{"num_hidden_layers": 13, "hidden_size": 160, "n_experts": 24, "experts_per_token": 1, "d_shared_expert": 0, "router_score": "softmax", "normalize_top_k": false, "balance_loss": 0.00507, "router_z_loss": 0.001, "lr_router": 0.000624, "norm": "layernorm", "learning_rate": 0.00572, "batch_tokens": [16384, 32768, 49152], "max_steps": 10615, "dataset": "wikipedia_en"}
Below are experts of layer 5 (counted from 0) of a mixture-of-experts language model. Rows are named router (the router's row for the expert), down (a neuron's output weights, with its number) and show model dimensions 0-159. Each number is 500 + 25 x the weight over its row's rms, rounded and kept within 0 to 999. Numbers have three digits each.
After each expert's rows: a language model's description of what the expert responds to. This comes from a sample of Wikipedia text that the model never trained on.

# expert 22
router:446498488528471488466502535442474516480486484449476501502542470526514504485475564460523490502471536497492500476509471542547476475525483522448486557563515524490512510490487517496501474484495493521507492474478519490518502483475489506502473490486475494468522459501504509504495525512458473531486543504528507538495516530563510500522501493531507507533477481497512510542499448477529554474480472528502460503506486503465502526493473495508491516486489518546509487501537485493514514496548472
down6:482520478508483494465524502502483515500477518526497524490506477481485498507522521516509483498474459514495474462523492473468472461513514454448458531456512484464493543534520519539508491481455497486536476498461503491470499505506492485522519477512555475479505503538458516506474478490494454488504504491520508484512484487485514577472532466506504527457512474476485553506532479537500457515484537495510533476509538495509516475516485489472480522545519518460476494500463549533521512516555497
Syllable pieces inside transliterated Asian, African and other foreign names, like Sh-ama, Suk-um-ar, Ry-ū, Kh, Bh.

# expert 0
router:470488491478490456474517511461511425483471492501503528531484482525485476466492486486529524479441546503480520471529498508558495479514511541463481534491447509519461517465546542492491476512480501457498487501533499545495503486479513505475513474469529498492487457513524539487477502559503495480505510490562543523460525529517520508504513497521540468497477508511498481503502502500532530473502503526494490520501464481473523466469504512487474482501474491507466477554514481511508491490541487
down0:481489504491530460496442493513534507479462488474490504500457530498466461461528469544534482491501528492446487528469481516556519518495524510462504487515498481493526532473496496504465501496481525481500491503487523501554506482491495507544506495519485499459491503491532518446469530518507477479499517484503508484525543531496506476496538489495461512483583537472505512454523509493466542502464530518477496514468520499489508528488524479475481470494453472553479499492503493490478480518449485
Assorted tokens, such as res, preserv and Comm word starts, B in player names, month names in dates, graduated in biographies.

# expert 23
router:471486494480491456477515511462516425483472491504503530529483485525487475468493487486530525480441544503477520473531499510559496479516512540464481533491447510521460518464548541491491476512479500459497490502536503547495501488478512505478511473468531500491484457512524541487477500559503496479505510487561545524462524528518518509508513497520539467500480508511498480503503501498534529472503505528495490521500466482473523468472504512488473480501474492506467476552514478512507493488540487
down2:501504542487498492509497489500465523506529509532445487517513452503522488442459547520495508531509519533514494473531502533472494467519491522463562518521484490512539493508534467486507481500507486498494488486500479525514481484481528508482527543507511479505509511538499518492493486519554471512527501519468496449442523523439497540553477454477508497475485523536482526502507496535476505467487483487484465443537490500470493494482483482492507494478520456493486495480495535510501475461509441
Subject words like visual, mathematical, Science, Engineering, -ing commas in lists, football score sequences such as 2–1;, and Thai-script bytes.

# expert 12
router:486490483480464453514502502480517468465493480494471554533536483551485511481450503493493535488473526499481500434508441511486553504524509543466498494510468507479484482490505540512501476485474489497507496506501486504484522457522515505499553502498505476462484476526528525502511479529531518522527516510512533503501521529532553532494526500494526460518477501518531495515545447495539497483458471538473494507502478447508509486463514520458497507521503512492478511505522526440524477474499468
down0:536500521518550507489481495495505517524494478523474492497470500485542517453496501507506483565505469487509480538508500483520479473520537509526493497506502476520551552492588504466511525514481558509504462454474493526520510499507517526515486541490510452488493503472514478522505551490510514489489520506519459471511521512504548479509483534449491522511480513479504496513469490504507506540547518495524476510524518504508483524445557502527489523501480542514477460540531495488485531508502528
Pipe separators and blank cells in wiki tables, especially empty columns in election results, schedules and sports records.

# expert 14
router:472486491480493457475517510461514427484470492501503530530483485525486473465492487487531523478441546504477519474531496510560495479515511541464480532492447507522462518464550544493491477511479502461496489502533499545494503487478513506476513475468532500493484458513525538486473502557502496480504510491563544522461525529516519508506511496523540468497480510511497480501504503500532530473503505528493491521500465479473523470471505512487474480501475492507468477554517480512508494489541487
down2:499506534475473451514533506461463493504458495492479526507519526494487474468503504519505530485496468524509481516516505528472449498465447469536506487509468460494465525538489501514454488500482487450509517482545560480508527511522468463489514521521518509507512496512516508486498486490480528542551536490489567465520515521476467465546517503524532471482466464504479538499467496491494520486471491521481477484502527516520522489512484482512499513501512499468478469499467456528471494450480539
Sentence- and clause-final words with trailing punctuation, plus determiners after clause breaks, like congregations., War,, their, the.

# expert 15
router:520422452515510467523548471452504513486505537502448530480482488516532504540479484462502502515486504515487553495487481511513490486546493537519469502553510494511549504477487533556486474489484520491486493462491495494497488497485481479489520483490461458496498479551497522478509501526535498481510522508510500504527512469496527549468502514498527487478482536515510492530528490519510523451494504526449493510530503505480489468473466524485447514487489450500519489534487495451537499475532495
down0:504511528513520479500502495469490510462472510505493484469508449505485468524516528473560486491529518494526476432493525543471471528510509506532509482474491515482518483471509458503531504476503562526492527478515525509482489469471520540509550534517480518498473500487422514475503507547488510463506513526462500498513505499516530507491496505502484498510502500490467523481483495518508531479541551465560542523474470463495482490510501484493449484463453529521541489510515490499502485541516490
Slashes in URLs and doubles pairings, colons, and short French, German, Italian words or pieces such as de, des, et, im.

# expert 7
router:471487491479492456475514513460512424484471491504503531531484485524487474468494487487530524481442543502477520472531497510559494479516513542466480533492448511521461519465548540493491477513480503459497490502536501546493503488478512505477511475470531500494484458513526540487477501560503496479504512491561546523462523529517519507507512497520543470500478509510499476503503501499532529473503506529495492521500465480473524466471505512488475481500476492506467478553515481512508492490541487
down2:499470487475507523469482502456524476539486508493499472447525547491482520479509494517475500468466496502512487443501506507503512542516522505443491515501517514488500505507556478490530544511463490461511506498500514458481491490516507463537446514510513511508507466519461495480518501518487520453531431455472476494447534492508527528482499501457494508550525505518513523507473505531514447480502494495520479506503558490510510504473487467527501478549477486506525532485525475454500490534502498
The, a, two, three before a noun phrase, in text full of coordinates (″W, °N); also list dashes, (19, Mathemat, }$.

# expert 10
router:489497492477500479479488523492485469497480527506442509488485488500513489505457544511489536497498533476516513484532456554533493464499505516480517523501512488504480497494525508515476485519461519480508466460520496496495517454492518501419532453495509497493482491502476536448480482473515491526525503459472530553519524505548509509496503495501511491502476490481528547526542492526534525500477482563465501503557470499468516485470506508483502511502482449512440479525515528507548522488528492
down0:490518448531515469497579505471493495546493518483463459443552492482539499489513510462499507521524535520474481486499530493479493523474496505473495515471450506478534491493485509481479495526572501491459490523479519481500525490472527500480484479510482530489501512489469511481525498511474481501500498544505467557508513474526497470475499517542521506513516541526501495493448518483450544479513501533504550477503488506467506510475509505543477509494492519514528494441489516488492479488526461
Digit pieces inside numbers, especially coordinates, vote counts, percentages and score tables, like 36°18′, 3,507, +5.01.

# expert 1
router:483501489510501492518514494493506528485451541498482541481497501538515518500482509466484505483460508509520491472511432524474529501522529498504446458515505501492498476493474520500479474529468527503475453537473500476543497478546488478492517466479464509502482534519489534503512518459473483504500550483465477561513485466502541508519510517536510471505517523510509545526552505526490502502490502501491475522537519459471538519494454553483461504519487493497452490493539522478556501491516478
down5:479494513491517463482508556504517543537515497501500484506496487522510559492480495501523483498518555509518492511501513520469498533500446509486544563495504469512502535476449532524519508471486522523433520517454514502443527513511517467506533523522521500528480468479453526471528478519499474529475517511468488490562487478493509524524500485504517491482470499484519482507443504526540500466463519479512511513470496494515483525530498491489513517472473503505557512453504512546519496510506517
Word pieces inside names and words, mostly consonants and clusters after a capital, such as pl, sc, ch in McC-omb-e, P-oul-sen.

# expert 11
router:471488489478493460475518511462513424483472491505504531532484486526487474468494486488529523483442545503478519471532495510560497478515511540464481532491450512521460521464551542494492476511479501461499490505534500546494504487478513505477513474467531502493485458513525541489476501559503495479503513490564546524462521529518520509507511497521541470501481509511498478503504502501531530471504505529496492522501467478473523469469505514488473482501477492506468477551515481511509495491541488
down2:449515481512542468490465530466510530567464499527532531520510521516484482498511447520518488489463497507523474462497533527491565478484463539479501470524462472486527508526477472514495472483566486504499489461530470508506505488552489472474469486532547504519522503520513521489490454526495490520490528480540528456491500525532476493507516500501514494498520505542501499528538505515513468486529513507485527524491524498484510510507513492533522555462496511473518524515519513540466504507503473
Of, in, which, that after nouns like side, end, part, lack; also word starts cont, prot, demonstr, dest.

# expert 13
router:475444494504479452486554489510498471419488506490483517484510526488514501511523502508451520443506515493492535491546492517529544494513490491494488501522498475490473514423521522528472479517478493506490480484499496494542505489499500496485492484470498465510502496501497506469477547489534511511497510454518458541524468508519520532474526552508548468513481463500493523519503498463551547470500469521457500528521500495519508534491490518492507554520499495530496513514500524465502507466541473
down0:498526556514510480468521448530464466502526496505505528517513478507485502490495516528474464493507515514508512523475503461483494562471505439453562505505506486478531470520489512513483510474539508498537571486514459494515536512488483521466471516485498472515475482477462492497522509517458573487554472528495479455517506491517471499480494497512500462481503527515531503457483494527545484502531511512500533505479486479485505512478479495503500428504522518523494540498486478503507505483514482
Capitalized words in proper names of countries, states, leagues and competitions, such as United States, New South Wales, World Cup, American.

# expert 3
router:469488494479493457475516511461515427482470491503504528530485485524485474467492487486531525481442544504478519472532496509560496479515512540464480534491448508520459519465548541493492476515481502459497490504533499545494503488479513507474511474469532500494485459513525539487477502559502495479505512491562545522460524528517518508504512496523540468500480508510496477501504502499534529472502504527496491520500465480472523466471505513491474481501476490507467477553516480513507492490542486
down1:458487517439499509550494477472527488562519501491521511502496477478491498518503497503520426459465495504499495529505544523486503487514527504472477517481542487497524513573507542475510533477521497530503470528543468522498503494517533517507495465525486513468507527459501519486501479519473513491494519514500475516520537529500507511504473555526534471472457502481525496505478527467469465522520509525495519488510453495501514493470539505486464495510482469499486479480476554492468464468497542
Mostly the, of, to, in, plus pipes and table dividers in tables and taxonomy entries; also because, during, severe, serious, °N.

# expert 8
router:472488491479494457477517509463513426483473491505504528531483484525485473466494487488530524481442547504478518473530496509560497478513512542462481533491447509523461518463548542491490476512478503460499489504534501546494503490477513504478513474469533500495486458512527541487477503557504496480504511494562546524460525530516520509506513498522541467499479511510498479503501503501532529473501507527496493519500466479474522467471507514490474480501476491506467476552517481513510495492541487
down2:544474468502514568558490518518510524508496449476522484471527527511518499506530495499479519543529502492501449483507490498506508491497516484513501491472498527496463459508487507489463499498508490485507502490472544445512497495484501511540522480518471515473481539502536477432536461524466469521499553537503482470466516545466518492512495520473468474507509508535497465510503482523545455478514495487502519494499538487524555523534488500518477497507510502514512470489515498545496503476439467
Articles, prepositions and counts inside running prose and lists, like the, a, four, in, and date years after months.

# expert 5
router:472486492480492456475513513463515423483473492504504530530484487526487475465494489486530523480441545504479520472532497509559495480515510541463480534491450509521460519465547540492490476512479501459497489504534500546495502486478512507474512473469532498491486458512525539488476501559502495478505512489561546521461525530517518508508512498522541469499480509511497480502502501498534529471502504527497492519500466481471521465472505511490474479498475491507468477553515481512508493490541486
down1:482514516518522523504480486504466428481515499499497510496480484483473481451481476480516505524524541490530510482465496482491488501473537519507515426490536510499510478532502541514467478525529491481442515504485492496514488482479541512519441468490482554503517541437534565474538491502518502519528507490537531496483546495486519541490488521523513500488485521532524505517489536467495493498450476508515505507505544471493519506521476502476555484526504494516477499448475479506515516500497511
Articles, list dashes, pipes and periods at clause or line boundaries, plus word-start pieces like memb, recogn, phys, integr.

# expert 6
router:492500486495496495457495528450491525498493549429485493504511474508558495519487536511490499453496483466527527481476487495508489443507478485499475484488501508477531510470539510474471482484489504490478499482520528501528469470522506445492552489491487449504484486531476507509490521504523528538526549518491540511498504501487514499515506524539531482492493505482531509499526513489510507478451513511490513597531525453453529496494489503497492559500502461552499497483510500479511497485500461
down5:490542523470529531497502508520496461492467496506508484496500501450488494531506471470539475483481536490506504468505506482506487510485495510481494556492490473516492499503478473467514514481519502511509524477505557502529499466502520552509526492547542531465455534492522492531526475532501519455447487522510525542514491460557501459475537513515533474504491486527483479492479511495461492557477465533532469494476488529486478479528449528489512520524464512505521483489455523527538514517485494
Final pieces of split words and closing punctuation, such as suffixes -ers, -ation, -ies, closing parentheses, brackets and quotes.

# expert 16
router:470444496501457508457517495484464495449451510477507514484514511502513546514493535455462533494472522505493506458509496530461552492537476496527481506541495504501483509495481524533477477500492522480494478463514487457481465458467514485491550480503469470479505512503494523478500540509547519568485515493480493514494496508530510524472512521537543500490524493492532515509503475501481528463517507521508493524544492500471557486483483495480497504514478471543509488505497481535562547476502487
down1:509542510455508500471518530520432490549491525496517484490494489475504477468486532536542516524505493511516466529502482506479515517493475496475489505498522522506509511534488536492536498516504522487529533503487499552505527494479517454503453484504495475488515500470500454500489529457491470494521492528502505503494489532530500515505525550498515516518520536512516521541477567483483532501533521479513479503510533480512463485500496515485504559504467516495528553466484550494554464534443462
First names and name pieces of people in credits, lists and prose, such as John, William, Juan, Pat in Patrik.